Experts of a small language model: a softmax router.
Below are experts of layer 9 (counted from 0) of a mixture-of-experts language model. Rows are named router (the router's row for the expert), gate (a neuron's input weights, with its number), up (a neuron's input weights, with its number) and show model dimensions 0-111. Each number is 128 + 24 x the weight over its row's rms, rounded and kept within 0 to 255. Numbers have three digits each.
Before each expert's rows: a language model's description of what the expert responds to. This comes from a sample of Wikipedia text that the model never trained on.

# expert 29
Years after prepositions. First digit of a year and the in, until, since or comma before it in dates, such as in 1498, 1606–1656, Linnaeus, 1758.
router:134111166144139118160114107098140152118066082121117123153159133122153114112153158115171099152150131135128105149109104160121130096103119084130168074123092131147159154112113117120140125097152118134092144119154149107139125129161101160128101145151115126147135140118142181122112114150155137112156129138134110115135098072116119145143125104127
gate0:155166130111170116145116124138147143118123145132113163150181113151122081117139162091119106128124106111152085146136134110131112114116103149159114113167152098130148114140107103112141136132140148135138107178122128170140117105142141133173120100141181159105128110131099160137148132136119083131091154145159148148119090106122090099141155128138
up0:154125122138172119158109127167092104123124110129125134126131172127154103125142130141117164112101102111141106066170104087179127140119106122099140136110102141146153143160153154123118109135135146124119130152153103206141047117103141107154103143085139119093164152134147107140125145123144111103095142096172148110154093159127106173130125109137
gate1:139120145119121109137109122129102132128129124119113154158144110113139117140130149127138098151135116142118120097092133173159112133124115152148155111144118188112123102126157116134121143144121123116110180103125093115128133097147105151096123132127104155127146108140122150109155123098068114164163146148119163106142140109129120165077126168122
up1:111117098124195136147118164150122087134113166137120142146154137138150137125136102148130135091122121133110107171131126115133127121155117082135169120127135145119076099115144173181111155122144151124152150182081096109148101136122105114095086156143120140171123163140097158160129089137138119072082080119137105092116094131131134130146122152162
gate2:135070128115119125117145157162176111117086095157148121112150115145090167138142145119146115112146113127121073121126141143112117088113160118121168140182148134134167107133103140112127158103110104105107146145156126139086150096109122174116131114151122130118163083172095122126111109166090155135143112134100149143136137099125167131154141111131
up2:118128100166118122148129102152144164098139099132094132105112109129147121071129118151119176137133133129111121150142116107118160161092114084134117118152140116130141113145129171116162116169109126117130181124115136176122135200124123155147179108088128091134141101100197134101143147075123102120123178134112098152115107143120109112101134141176
gate3:138111222149194124144127140110117097126149123124157110098099102103194106122123132149124136141140144094110134147090121137139150179077095135126097105091140116086123141152148138164144136131140152121155121153128128128177091106133137147109131082107133134157096147126095157149117129107169115144130135114107158122148112099141141138092097094124
up3:129145153096124146079125109133114134135088103110095139139117153169130122135180116120157124109146176178143161136128119107131140120082148132138103103152092131123137133189122111106145109114109153132063156118140130127146135112152066132127141139122125121123134122135138184104169130126068104123126142105125127126140163142094147095165090143096
gate4:124161139128142134131115112084105105151152107106127106121106133104163151196111123132142120173140152140101105141156152115130138103131139090148084151135090124098088118127116115168127085186129104138127130121134149140122133148134129099139147114084127091151170162113180127098124098146115109093096147168106134173094140117127131116129156111122
up4:165160124149100144117154099093136151138128125077073105089140136161118116163092145110106117112129122146132144120095162110166139103108086142156132130157133134165152125136105143137121116128134126116111164142092126138127104133100141157136155168083107147127084139124156116161123157124090175082137113142128132116116094122144118132119141133101
gate5:139140131131149099132085163175181151112112093153144157136182136158108148124120124136127088145147159156101147095113130109097106180129130113147178151131126174144106125139111168133123078140102101122109115097142146106117166082140114153164175140133117162043150145147125155150148129117117139109143150134134142120154120142094123106113140132160
up5:137187102137117128139137147077107110122133075093103140050106112108117151087112136162135137129136155118113143176085123157126113140126059164111132129125142119134098133093080126173148123153129125140115133151107136120162127140144125137127129096144134133128165100109161148105090158102097142141140102115130142185171127157110119129147112092158
gate6:206132154139140097112110184113105088098079156137128163097103114133145112103077175135126153087144136092141140135107097104173107141086113128152146118084124121099108124170160109142109110120135121159125146162144151170150116098144135142135110166132097073148113145164177105122151162109121185142115114132130113172148118114116099137108130137156
up6:071145129115115113083144204127122156129098174106140150123090146123115127109095099142122137118158142104092152094113118133091127158137161121116107134148144142102123152168146120146100147109130147106153169134134112156081181147131151146062102079126098118117125120132175126162109143116190101133152084114119122175114131120110137168128186124141
gate7:143195112104091123116093156129112149111129066160118156153113100099143124109133112089139150113107132127112167147145101132118121117115133136131154103093145136164119128144177161157120089127122128148149088126161144120132131151125091097156149152130143100121106118164134164143145125040141116158128113087137113162102151148089172140130174096164
up7:133123131139145121098121083098110156160145152103139123111144108144091146128152140100120126151128114175134091136153152134112120103138167190135157163126111119133161134111152100079137151128123097113134101145095130161111145129131123096129110124171120144152105127112099113081121122206089153084159129140115126096084120139064138150131083152107
gate8:130125148084149121133161162135136107130130131150095106136189127153152151101170130145137137144142148120119103093117138155122141127108134099192130125110131153174140132137128107131123147135153095088124139140133116065120113107097153098154089133135108106147127123118137143143096094138187133173131117132100142138131153091121109153155135177120
up8:129134162095108091101111157103150107094118114114112165132123114140126130173077135129158132122130141121132131101158093120198141074108121090134160177131133136142142128150133122127103115141137148105119119135125094121097101121109095183114097082117154127182092103146101129177160119130118090112130169183131115163144106127115115135151144119147
gate9:164122158143165109141123104120125131154178103156102139135088118156139119137150110118154112149153127111127115096119112136148128129122120151125136123090094126139116113127162133102082099134113165125174135121129121111136111118099135164147192105144104087172130174161122099161106139128107092118111142093153126079122081150153125086093038149136
up9:150099097121101129124144107177181086126125188124126173117143114177135087124121148083109148169128099105122151138088130155151103141146125125129151128137168095145126147102127121140144145156150150151104133153147126114119108147142183055126121159110140153145142109079150135138139096125093152113119116125089120128136131104139143158099117129142
gate10:133136125147101099093183123121162165140134159160118136130118158096160099153145125119139155112133132156136124185106119115126093131110157115113135127135088124153140078091159158129104125156133137100109112136154128096132131117108126162071150127131106144110140126177121111167123122127138140128130118127074106092112094122152117128108113119118
up10:132125101128146140089106132120143115119095161122136112155106154113113145120138110135107125103142146101111175117140157148123121140143133129171131156092094152111121139155097140143094136116118139129108108179133157149117122118136156139144102136136135099151057082083145096150131101083184110100108122148141104151143098146090127075139159139087
gate11:139137094134133144100151132080088133134168216155110136107123126124115161142103135127156138110095114118088106126133174074141207143107116113091103114136114101133119148157130130132113119124148122125133139156128117144146131097138122133129129130110128130104123139149115143120162075142123133141103123115123118121108136102088174107139145143118
up11:100109098139077125103108102121105137128123155139121067138143151120134113157088166144120138139132127088126132126163205087118157154133142145132084169124190097114150104114127126117161147154101128119126145114130142119144100115120133150096119091151124111131117106102143124100098115144112136140066094154153165152112137175071137145105096156135
gate12:172085116093123143132149115146095129128102089102121149123162141131124134127143154141111165155146118129168157150054112098097097112143137173117133119177113120097153142118127146165091146094157144143119105163104166159102153111124108157172066081160141101161133087120134124127091119106107149122117137128129132162065134160103079126131102149083
up12:143122135141119149142135146108119128133134153138158113149108167119154180125105161144177134086163153122129066162113176086159094109082139119123126142111118130171128124141124119131120080141138139123097154122166157127132144143177124149105155141142109155115094102113151126135122083152165119149125083120125115170141110049124110102115143129067
gate13:113113131109142096112098139161111102140102104095119132136127123103122125154140116125183108148123126146109074157095112139117070105101104134118114110154135163166096116054143175171122082119130107126126134123138136147112142115150119079182131132136101123154117089107130145130118152143137098156175114144136130141178133140112119148165111120110
up13:136113159130136110111136125106136121152104083129156148141130101143099107109082160121102097139129096129134157150150067137094133111139124142063118088143110153082126120177178137149144103096115126145154110123135123119146130111074129158153111101147139157143129129132134125130111132135143160095085124137101143157134128141180184096140119134127
gate14:130190077083104117141104146112132138144158132064135158109109124139126168141136143111135141103120147102128103107133154104129146140119148175106108135139143130110101129112179155139105091144127126149115156154122132121161157134131083144089081123178129170148162106093154080164148099101139117147127141114141133122149128094134153110099138096109
up14:108125103146131155113125105106156123148114053091133147088129147130105086137123125124112135146125169146140103151100124142112104156114106173120155121125130141121113147083145154180145130129110103142121129154148134139155117101161157134134101126106138130137133089100144152099098156081135106153147126098129132131114139116098122129138127073131
gate15:123135132128117142075159084128123111111100154124136119097127138181081114110162096158134167164128140106098134133105145123118142172092128162163134115165089155121123096122092091149152132141141136104112149112110143078140139136121148096116076155117145106134095140132103163101089139155141134120134170128100129122154112111110185102152130130106
up15:150114134120113176110113094126138113122138134132114152135110088082130139140150132140159076135136128146089104112167108105120095119138144131165110113112147123149066151144147133078102120082128136167123098104149097110115133154106153089162136115120105128133103108133129147110092082111130135114174136150133132125134098128161115133098146155101
gate16:124131120130086148094127096108125118145126140091080123149149144171088114155118112108218138131119154143136128108126143116145103140089128120097102164107145116120159168114128124111141103163121125119095121122105103135116129168090152127143078074076110122120085138083120135127128132135120147109127127136112127169130120160166140127133114087127
up16:118117113134115144109148117157165123120151117178155137144122153122160102120140106134097098156096145117130135102170140169109132156107093143137077107073120124128139150110133106083108122108131142106156097100093137128165154153178156111121132089096145110125073142156098125131099117123102156118137136123134179120123140115141132117134144136108
gate17:138117124130127144143138101129150098104122102111148111162111085129132121154102166173104100164097090084135143125143121115116167127145121171145092124126148129106164093110123112146116143134137172135133103115159162132168127131153144135130127109144146179156110184104121115165138132100131111140086110094186139142132164142146095101147128090123
up17:171165137079175164138158136083116096119118098122148133120116137110155126139164093120146128111178135117100105126123104093157103161115123106159145119155153108130125151146139113132125106157112087124101145134140147178133109083120077130121105154117104105176139138109107168135117137111099175132147148160118168104095116140100114140153158124148
gate18:116124162107190121080132145157117166095115068115080134127137127162141173131104114175167128154115121130109141136152152086131127139103139162149141092148095190177108140172145134148123105110107135116160178143099131128168156091128105079097133143117118125110162170142134153099142109142126120147142142135139121143144159125120156154153131113116
up18:125098145080127106145112133097115134112111174121091092098106101153106110130114103132141151176152123161081130140169175133145104167096109186108166096143135190150109138142088116148120168139116113123138157101130128112113123156115133162141097074121093134151131097138121134141095136135137169111132142167148106093157084166133157131135089147116
gate19:095138100132147129094145097150124156092124124159159106110168182131164065147108131104143125096157133158097126092094187205092132127117124121143177173161109146112097124140115116150172118127164103075127145107105173112127158138143128137128140131101123118108167127135148142114108170099115130124109140139107136088103138140090154142139096139135
up19:103116087123124152098082132129149127163106208128118140130123148108115128125136104125140103116106135146129153135127176109105117169121135136142108124170147144121133118134131161137124128101103137113148104120131142107104130120113103126118128104143117136152075066119105113100138108131134082165102153109102100118115094130100171078094146103137

# expert 50
Census and numeric detail. Decimal points, digits and infobox fields in population, area, coordinate and time-zone data, like Elevation:, UTC+, 8.1%.
router:123139157152112107142104151112132121115121055134109119148140143107114111122155163089138102156156106127145092131107081125096122086134118087093157114101116123149122148095119149097156143104147171145126134127140123135129114141141135144159126162116132136112116167131153163137121133117129147102163148126136109115149098107140136161114141106151
gate0:149142143167127172072138172115141147113115115116166150123131132111066099140137117117102104133134118136124119155110137095133127109141130127103098158113129137152116119087099144145135164127083157113148174120123136140160137093138144114106136138128165128167101130076122147153134147132098122168130145166154147167099133108149126130092152139140
up0:112129104128115105150162112091085103125134096111087147131153149130101103127161115144128129127109122086082141148164163142118156115153139169125113080129100122110177132102136151117146160117191133124148116126115152150125163125118149106108145115194127129142145112165136119156130118125144097089130081152140121089115156131131158165125148104099
gate1:132117085160100170148135154111125095094099127147130140139122057118099138107112137097088120143129135116151129118119091140156100130133135130130147107107128112161134164097104115111094178147087142126113110100112135124132175111125124142040107157124099117169105112165135103128125173097110141127141145096122145124109113124125131189163124128112
up1:156112151085131145117122134115122104150147127148155092098114126132123153094126120112113151110110105122130138163136127160105157095134141148139100101143105128113114093098102157155155139129141155173123130093104126127112125125126132124183115095131125148128166146103110084212129135127115164136104116119143136125156098125118165135177102118157
gate2:102144100128125130127117163100162131113129135109116107145125155123092124136165155108092114119126136140124104119117123163160119142161110113098119115185126105137125129090128113152104130141162158151173109131144133127142116152127121149135176109134091089127134120092101128134065103093124139138151083126150186102123108168122116150092123153084
up2:118076116137141111106136136123135103142120123145163110154139094110140127148128092118143108152139102172097151187127118133173121121133096135096163090132141108184139115104145151091176114145106133128121128104084134172123132109142113134120126153120119113158120131139120144125113125114158087154143118109087112098091135143144109115100109154186
gate3:137134149138104108109147144105098098131124068120123174146102128128089137148115150143167111130138180087159128130150107107131142101136109102099134148107127166164159147116122131118119130078120130163157119148111130191100135108134152152189131130106135112132141156149131159090146111128122122071137129131116088098132122150092147164119140127096
up3:134103100149139118153099137147156092114166069125110137114165125105097103147106169144119147118140121081115142132141152140110093160112085167124219138117128163136100120154099108135074084115119160103152160078116163114108136149146105143089150153137134108146141153113093178162156161144126133175123132125133145157136151146117085161098142101152
gate4:146110149123168164113179146092135100109120129169110114115114159143113136120098137118104142127120128119144127159146089154148134136113087120103062139117150073130135132089149157118107131098078140110117132145101090124122134091153096117087148134123141116141094128134115184096111119142128111133150118153079158077143104142116148121112143156115
up4:151131120126122129089127105100134076122090148109158080148130115144140109174112113121164143122111107133110127154102096121089141148168085104156155105142141179129121171185116111147127137184144106141152178138106167110141134117190138106095142127163114140129152144131134102133146109149102087122143137100139120106117118152105108133152094124138
gate5:095154179110119132108137098149129131111126128156117119172113187155145100123140134111125103159151157059154128113142098077086133124120154157134117096109111110127122145137137124074118141133108153120147101086138111128119111171170152163133128148127137094147111173145123127157138135114118136117110136175110164128117158101144132114115164138155
up5:144132164104142101066127148116160117148114155131147147093153105157167149123113114131156141159144129114129144142140135160112139118159134148137117148141166129077118091147122114105073119124147152160138120113131119127125114094059158139113102114133160110120095120134136149110164170177147118161123140128127155130078111144122123090104159135144
gate6:137155157144119085127108141149108135141118065128131135117107126182153170133110143123141116150110128104116118137115152085148135118110121105110099167132148115108155118094099135159139124143170117144099152122115122108124137096118098075168156133092130138151125145121135166117134124140154150155156149082119140156144134146141112140129160129114
up6:170130144090103118139132112110142099130101107125183111121146119094148077137112119144132111161125118105160139147147136141107139132139146125149171132136122115096169095148108099086164102111180114120093135099113150092152138120125115153113146137078134115174172141155153103140105127142129092115143157121124092141107127152102108127122143121120
gate7:132192142111121090148094140152104092189104114119136153139127161159120120146124119137135109163096112156109144139157135134119140130105118095151109126117097179145076154120127135090144089174097137118132116135158085136098128124156130115110122148117177149113157100133133143130104162150122121084143096107094096123119107160142120158085113121114
up7:122123123160167157151130134072111137137139099143126128132107093132099155118135081095139103140161142130117137111124109134089150137120111117103105094178126104124143098132108067151174144135137078121166142122109121066132133124126149113114150129140141155120112125114149120152091164101139128100155154097070096157161162128178095144129139111133
gate8:142118124121108166125164084136154093125125121128125110132088112147141098092189157141157165152117092144164104127157107107135135143125112136130125092122152133117137123109094134124129068114105117190145112159097152147138137120128115156142132140086151128135137149156131138160141161118112185112104133148119107127120073121165130136130113103151
up8:115154134161078147136136096165124111125096103127117092106120126131151145114187133112140107154064112127184126149150168169118076146133127150130126095150088136124111146092087137146104142180124120116105140166124112124119137121114105181145151138098155083136134108130116123094098112103111113110130101117105149186160132132137133134142133136145
gate9:115125160128074110106154134127158144156120164153102100127087131155148113141129142117159186130138136127167114121143135103098138103106178075118099163111113109057106151147158102113116152141078129108151107120138101112144127120185113092124109126068122119118094137076081116119135117148073102119122115156114139113148133125165102135106161114162
up9:132126129112138064092132136109126127130095124109161114110104144140130169152134127118122127098108160129090118110159123096110161103141117113124153131165106133172140109115120203083120111120090140125130124148152124121097075145090120139121125110130131143160177096155115150140136170160156129126130123138112096150144131110132135154164110131131
gate10:120117136100162148089146091143144154112135089161129143161114147145132126145096181108104108150117121086125133146099141095087113077141107130143150150154136202115146123156154144131110124164109141119118072101104119126165152148110140166136162155134122124156134087135116119116167118127125116083133150138115134125143171121113137131105148147130
up10:105110124180129142168141117112127150093116121120129124107148135098167121104110158178115119150151110108169121091154103117115162099151166120135138120124145110140163125113090143107113055136163127076156127163090126161144112140102123113116095158088131133095078134108161122117152035096132102153101117125167156140078156119146101113133163127096
gate11:113118107131121123102093127122148154107130121157133108133122125115086138160162131102113134126088138120161150140127099082095132152125148107113171119156120119158125121112096150093127132165145133067124129123142148094130147134149173189142176085122145119134158087133126085141116134178104152114137163121068154145186094100164139139126132157142
up11:131149121097140112130163145118115116236138086143143126119113117162104135088121104119163112136117126104141183149105104125122111102127141132139110115150130173107111145122112107102108120129168127117122120118145161119126145138124157167130163080148172122155211091112107102126151091125136125089122149133089149147155103112149146115095160128121
gate12:165112137138141136094140124097072136109135093164155086110104094167099113125113140127172126154126154136124142123118104102096129112111145108121152144112141156133129161081086111076153135140138122161097129108181124099177110130118158132152137175123123086133123118098168123097166142166109141126076123110139144144116110115163133089115135114160
up12:098108156136126159138110163172156155091113077135165112114183164118132131123155141149096098121141157116120123150121139170110118193122146175100128132107129110119108132146135157103139125114123163126152137124121135147127111124133102125143126124151148130141109084135104073170142131151153119146127125137138148149117172146153138147116081117123
gate13:119091155128125115138073119176090155108132085115130136186160132169099171148153110133113143132134088106108127109125089127103102147115108131098101139113098144146134131065145114095148139165149149164154153123135143108160133129147154131101143123131116115092135148142142135155135162138091162125120117113180110123136135091135129126104140135155
up13:124139112128079145158139144108125174132171172120127167099098126137178115120144135112145177135152174154116125122101158120113103091143097142139138157126180071117092135131130096105138128161114144142078121130148113136095162112123141133109129127067140153125148133120128101119149135137143091124143115141153104085154130120117122131163094111124
gate14:106163142153111150160142152121136091111135121120125109131099143104131096121157173105095115135103120125168121149119138152115115129087133125129130113146122109170110122106159123125130160127119155101119171124142126129110115131095112139133103150122121134153143100123135131177093147108139109133147131117151175120137130113127156104067169121088
up14:136142103104156103095111135104157140158147124122146083145114153118139127154120128101120129080120144117116106149105183142112121120140134121137097097135156128159144104100105157100127119084129113086126157142090099127160141119128132141128136123084142140211158152117148104153110101126113118065158082114111115080112142114180167074130165148120
gate15:081127128132170134140103132098102094138183106149148155129125142105148127131142134175098144082148115133134113109088153105088133123134135133141137103165121128107099115097171105123133115116142139140140128128160133137100131148142130105118148157139159161139096139156121157105101128151138126106126135156105152120156112115128156177090153143079
up15:111133151133161123159095118142112123141143117121117135115118138041102126114182134152158171136127116137176162123163130119119085142089153146130163072126086121105089135088142138108077102122111112146116146148144165181075092089079146124114151109135140118136132156131139138115099141123125120122121119175123106098124121103139147155104092140131
gate16:114097151125097131126146117118150105173146114144135152132108156081124105129150136127095118146126058189194129157103077141114136093142095150086146132138124111125108087140160130130119132089130142115162150147127144113126165115132139103126111153139175180058110131103146146148138123079151125153099123115161159103109160141088114111137194133145
up16:148130151105107175175087151173109113058092125164130130130139092112130126154097124095126081117110109110134114137095146083134159104132105140079129144138141145081143147153118145130122161116114121116169094127114113127102163115115130088142135095157128135160105129160109115132130138177129109140114129125136100120155104158177143122106106097130
gate17:106134072140122091145094107153098140139135078110125119114166159127149176127126161161143066152099127156105139079131164071124070123131114125121130118125123118134146110182120097097150160109114111120146119120106124126120126122089124123128099147110118125117149168145135131136095147142124123062142143155115127100110115122136154156147124176114
up17:168135138161100167099108138114108126128149138102127187102109131140127135115163119106135120104164158104128144103122127136108101145144156191135131148150149101129119106142099112094107131141136173142117151154145170121148103137161119098114131157137115113110142089106114116110069123157067169139126089136135126161089113147145084100156133102135
gate18:138116122138132132126149133137058131101119092148110134166096117123112165087155142151116150124130124122154117121110140110082158097142146111141123137143131149120130116070101151113095106131135127167123165120116120172131139156094120113154127137096131109134145148136128155154108150100089078112135137141124086091135148105134153128122139107077
up18:103170130100142151114187101112166144100078166137107113142086121133114110106116107180117129112167124113113142162137094148127123154084161122147115118163092134126135114117117128082110119098142133113161145143206124153167135112125166135103114120165121133115141125128115128110117112153087143164114078135156125108110080189095121117120111117069
gate19:132136110139156160095126127126134057132107131159138082151098146151119123109163134118136135170138105137156097095151134176121112101162105112104108124125121132113125141117119123124151173134147145101198100148146116130102112132138130133086127126111078123153164114110134128155110137139125082122136137141112146141133071183170112098141093146115
up19:108147131126158191127138133113119131130103147096119086125141180123148137126130121122083135105146145129156169155137129153162136087115131131157142111175137124078082123107111119126128158153125103112175121150133107126150107103131157154101151170112097149135127127102129076162109104131147088144114140120152153163106116103139124126109162107127

# expert 41
Numbers in lists. Spaces, pipes, colons and digits just before numbers in tables, track lists, coordinates and event names, such as Bellator 252, 2:45.
router:131112155128141118185135138092133127104091065108137118163141125088120118109146159113138093138137119132141099140123096137123157088132117089121144078097110151133155148110130151131140143104115127148122141104141125122145129123146140147130086138132129159164142156142154162114116088146179135104154118161152100078137101084139110158136144082128
gate0:138129132090187118133122148155133154143149132154121107136199131114086171146148135117128106121089133119109163153111145139131084120135142152121146114132105112121080117121102102152156144113111111124110132133113149101107146141112161131106103096106133111117110132155097106147143129126134109152099117111150111156100107139112136140098188142111
up0:152192147111124126129119104127128116102121126118133144128110141133108154139087155149152135141109132127153111152136124142126106121139088156143141092144151124121092114138104152096094154107137110078125113177113136147118121112105111123144131137082083120128089132164143149134171112132111149111119125139100141107098135130106146172158182095144
gate1:144168178072127148102148132084094074129132138076107124103124156166141124126149155143063107106080122120180124117148111131136140113126137158166155127144119166129136119110150119076103107112125152113137095171138123146138171098148122148123133118133095160170134109131104164116106137163152119139154111092145138146120113138114127128153147141161
up1:116111119142096173154108101130151123148148145125152095130158131122119113122118169100125099135130137092166152122138142107169110189163125127092098129140075123125123099111116118078131152160108109105118175106095147139133120127161137110097143128102122137155112111116159124167140150112109095166106087101108144146146187109184130132081096156135
gate2:163136134152153130108094141114056152195110144126148125121129155149142156094140052135118158098128111143142118120104151119130157103144096174147121115155169127126144117154121129119134135126139145125117127155128111190119108093134148116150151142161099146122116068131126115130093167140132136125168131120103106122154115117168167127128100105155
up2:121087167107093126108121116123159130098150090177146125151151170128151103124100171158122105122136147107097125113118132109117138133146178123142119136129142129130141105125136154139143163150131133128086124137116157093104114129174066158121147136140132152132108090134088139139135119112179138121115091090147130111093098145108141160138159110187
gate3:084135123148126094150120126122103123080137083109093141120103082127139140115132141198138135115123161114129127088105101105113142113093098195140139122124157151127137134131101143093143141093150136092115118140141134172150160125089127136136103120147143153134105146139107133132120114169137134108142147154143126134090097145172110112175148123130
up3:141169137104122142116155138122130091175116130121097127151134140151100099118094124135101168155093132116148133132109202132134157169121168136168132159154108130138130150107136080171114120130146114134104174152118136121125079144122113070148174133147129127105144131086112166092139078178172154128129095132127117115123144103158125145134115082138
gate4:178148137115175143129137167114082114107118069167120117115120114097162137109125143149153140099105144135114078116147096119119161121156135114145118170140154107117105150151160122171152112145142132123147148088139150128138150137123158150114149166148121148131120153137125117134113082079161138115153136133134150065119107154099140160126099089143
up4:136102129149140133119126104130112106120111176117140134092117126132123143087159124104173136144099135141177129089133133101120119140147130185124111214114113088126136137147109114113111142119172095124111140147154137098151119177120117142137146113130149139130112129079103125148091127119098131161157125122158172165130130124114105120109116150107
gate5:146134120169067125164125110112123111072155091093150101150105134133091135101080152122138123131115133082147093134159076124167141134114141115137135147116110152104124121125101155118118131140162154149193135116167107121107118130150180102121125152149113120127088158120162126119142152154131121144127108113135144123131113119161090136095168168126
up5:127131103114152104122110183135093119109131159137128116115123103123120156142170138132139116117113124150133108155100140062156177106115109124106172094085125123134112140113153106153126145157087132098108095115141158121144127123070113103141149137169139143111134084132093097129141107139159105121098148134115126144134088137155168135109137127109
gate6:149104172115140140143125153158122127103119140165139073117107113116091143100139146135127152153117123123128130082148149162153125123112141127122123097126088134077113113126148097139134146087129114130079152115134159122126123125089147180073144104134126123132135170163090160108105193162154145173096105147090145133119150121096122163124122104130
up6:099124144119131109157113121096112138155098096117192089097150139132141139133140116122124135129118133162134106083166142140128095136114120132100163117153085158120144145105106131123135185085085145116115183164124115143131110127107133147158133164127135174090119115154116150115120143133093147129134127117137135112128146098158101181157178141134
gate7:139142118150164152175134141133117113077161137147134153135143101109112148112146148166114111101112119079149127122095121138138071104151132094093119128113149141169130137147140134106114148133124124122183102116176155131148143131110103151068133108098129137118136144144108133143107172093160109138147131138154099153140097121150134121160148105133
up7:098106143112092106137145123102127150119113113152124159114142131136141158102126120126100112127155129164113120170187118152129109196126102104125107144151147155141130125120168182163124099127122058120108120149106118138093152142118177062121139127118112144121155098138111117092106147156117131157115124169127151132133119116113109135165136126147
gate8:118124155144149106096127143149100110062151062141091137128093093146133125144111126119099105102132109141128132137117125129160153101141108140123131122081094140156090140130133106150123109113110132145132210114098175114163136173138101159133101130151127107180104157147146140108143134134130100124129146109157129115146162116129131124129121101186
up8:173126146105138143083115095124145118138092163138145135130155119177136126107137166121174140170132117163124082110068134114131096098175143112137131132100157105132131097109084135129104117148127161129084137143128142140123125111137120157131175147125152179148159154140147149142153079163133143088092113124130137146089146159150138133136076112116
gate9:135101105134164125123129156110137104101105154131132138097096129108174129146135158130146103105141188104121108151072067121146140158083108087126127106093061132139120135143182080129103097137131111153108130133137164168131095124087140111106097130126147058151135166116131145120138127120109147159139123140103159126133119118144150107145109120121
up9:104089140096145107163157086148137112156162159099132050122164108146148135114123147143156135183107125116146146103148127172150110104110103179128127158118136126094141065105122133141158166102099113129134123143085114095111128157135146141109117084128132168116132122109136135185146104126129075154116140136157135128144149120146121135113120144146
gate10:126134145127130182126142118140150116129146160101120171125085175148143135130142113150104120129137112154152151132116122142132141124086131144130117128128111127108136145145120119137135109083104103102140174098118135160126116133112113091143136122116142096145110184114153145150143112170092086156129146128134069144156114130122109039137133123113
up10:130114187149150123123148141110082155131138144128111085145097085117157105144126136152124126140123151115131130130144096151084151126119079097192151093151134158120074136175147101131074132132148125121108156109088128141156115131136146117143166096109108079130096122118093112127148097105131158114136127143129138103105174118107127106155155075152
gate11:173137137143150118092094126137157150142149107139131096135074126132076131082112122139096121097068152087119135115139101094163143096197094159143102135150099157110105106115155123159134115106163085137124124099136129142155136139132166130115115129142141128135137109168144096114121087107134146150121111128144134112131134112149120106126157073120
up11:135135104180119118079117111083121139121128095174145117103134183149119073114134097130155069122131167106106129109141125098157162092101125108119142153167137125120140129133146115134116104069128155086147159090152140158152125139148114105136143130106155106109118141146120160110156157118083112114150130129146159136121087086092154147124095101174
gate12:153098120144151135127143155115095094152131179139109058125117137115127116119084126068114123143145140107110146166133138102154135112142115130162158118126146151137139115156090106139162138116087086132084116105140136180109127120136178154107111107161160124155109149180097110137122143118136138137122107163092167099114097116124149148150110128124
up12:098140131167157159130117119125142088119135098115123172096130136113125143124098137147175156123139138156122167164137098106090122125122131114125132157119132121155103162158112099073102120148058074119092163146155091084153117089133087113164113137129142088160127116136100146131148117139134099136151145107101132126125126126143134072140137153100
gate13:130127120138085141126153096161143115132137127191124113143126146123114105145190166149129139129101126119135101091109148140100155123116135128136153145153107095135105085122122134176160120116138138094140115118161143113178148162139107138173084045107191108168138138109116083124114094141120133089143071113187117141106111130111097102134150066101
up13:122138184120116150126123149097107167114151180139101117150139109147172168141101115127129114112134139133134135120185113108121112081151107173132102153102139142161114169163139100127125094121108147172133105172166148137114118130103128137154128153139184138081069162131097129150135141091140159101111185106124147110126126120150089121156108130102
gate14:137103110075111147140154113161126125076121105155103141165129149100115154094174129124108124139119142162133060130102132142131095142090130140131110126156103114116111127119138096172128133114135124138142115158120107108152149137118163160109104137129117129114164116113107125171130131161092140103131143143161096103122131121121131145124178138122
up14:106106118075108111133158090126158151170124121137172127195145160097134108127131172150160165144147105125116128085161129131121147109160106173137064126155166114084100108091150079140127131109141152105143134143132144108137122103077153123150135119071106169117111143135129141158120136119158099103157131112141130126130159143118127146121123161146
gate15:129120116127143089150141155116123106137092145106141102095124149148164106108152137155109130151147169114153125109125087148130142120103148086134155132107157130107153138114120129135165114142138124157168087124135133141157127118120094141124111107113145120135151110146151179125126106168158132143126109136120138133076127132142119136102091094115
up15:174088150172127163156117177108151161098130169159121137111132123122114158110111154127102129137137108112124125150144129138112125117108143093154128112068163082147138125105159116144099117115114112121124135144129106104188117135123121113099131123108130175124136121125122150129136117073123122119163107115111101160103109067179108103100125147142
gate16:154160159100125109168084124141113154112139076150140156164087145139143118124117155125112101141084142081144129084100146125086098172162123147119146151107142119115115163103146082114138130142087156161142129133144150136134154118108167157144157148125116129122097140096146116131110148138112104138127108137093156120140125159140144135093115091102
up16:144144159148108149119138129138123159095110121150108173130123106150109143106166091107148171088104131088137127094133129105162089161102165116121134133088133123109124108118152121184143127153074167087136133170154122116159125129080134143142130133122163101158114149049136168140137137120172142090120150099140126193137094111143131093140125102155
gate17:150142153120135141100132173141120123121148132101146122101129097111136129112146171131146114142153115158094114143142109107123131093114106099098138124189140077114123171131140087148111114157125108156120154109130122128175117098112107144175133136108097123165120168118157135109161108118106124126187144128125154092108145125136117167139161076097
up17:138106144110096102127130150099154109156110109091141112154116141109135107152122122130151085114167143113083157126123171124154071112159135152132093149121109108113114158113124144154109146144133122130122124118146093116146116140180149180139142091116099155101140150106148173138124151151098102094139086118128138119091112130091138171146121114122
gate18:145131135152154137166137151117113098069161112135115125124144132136149175105108105128138135141160139085156138139134170123135145101113147098144078123136139139133143109129132120135122102164100138097145145124161153186149125118149115133127133111146154099136125123170072112142167086146112144116104117127178148125141127134106132109141171086104
up18:127157139109122115108113162114139123095160101138162098100118156141093097120096113149159114078072124134169096153114123093147142103141175125108145103129144093126175144092125106152119110145116138103166150143193138106103158164162160113156134134112098163079152183125117154112103124094120140119148125113159108145136127105101105086156122090129
gate19:169097143158142119134108106111156104160103112139122115112111137129099093138115172101124123138104094131117125129113091102122107128098108114174112112105155102160114093133137117138141095105142088173147148167138141107129123166123121140154072120138127087173093121145161132154146129119078161092106130167081125094143124102108126135143125131098
up19:117141157130131095106111103105123156144126212141152086147135114134116120118146092142108112113157110134102110131126134126095107109139146111158128121161125128144113132118111154125111125142132140145144148119152157158119158133073142107129113095143134175111146115131114114163136157159120134123144135132112108098087144123107171173092153154114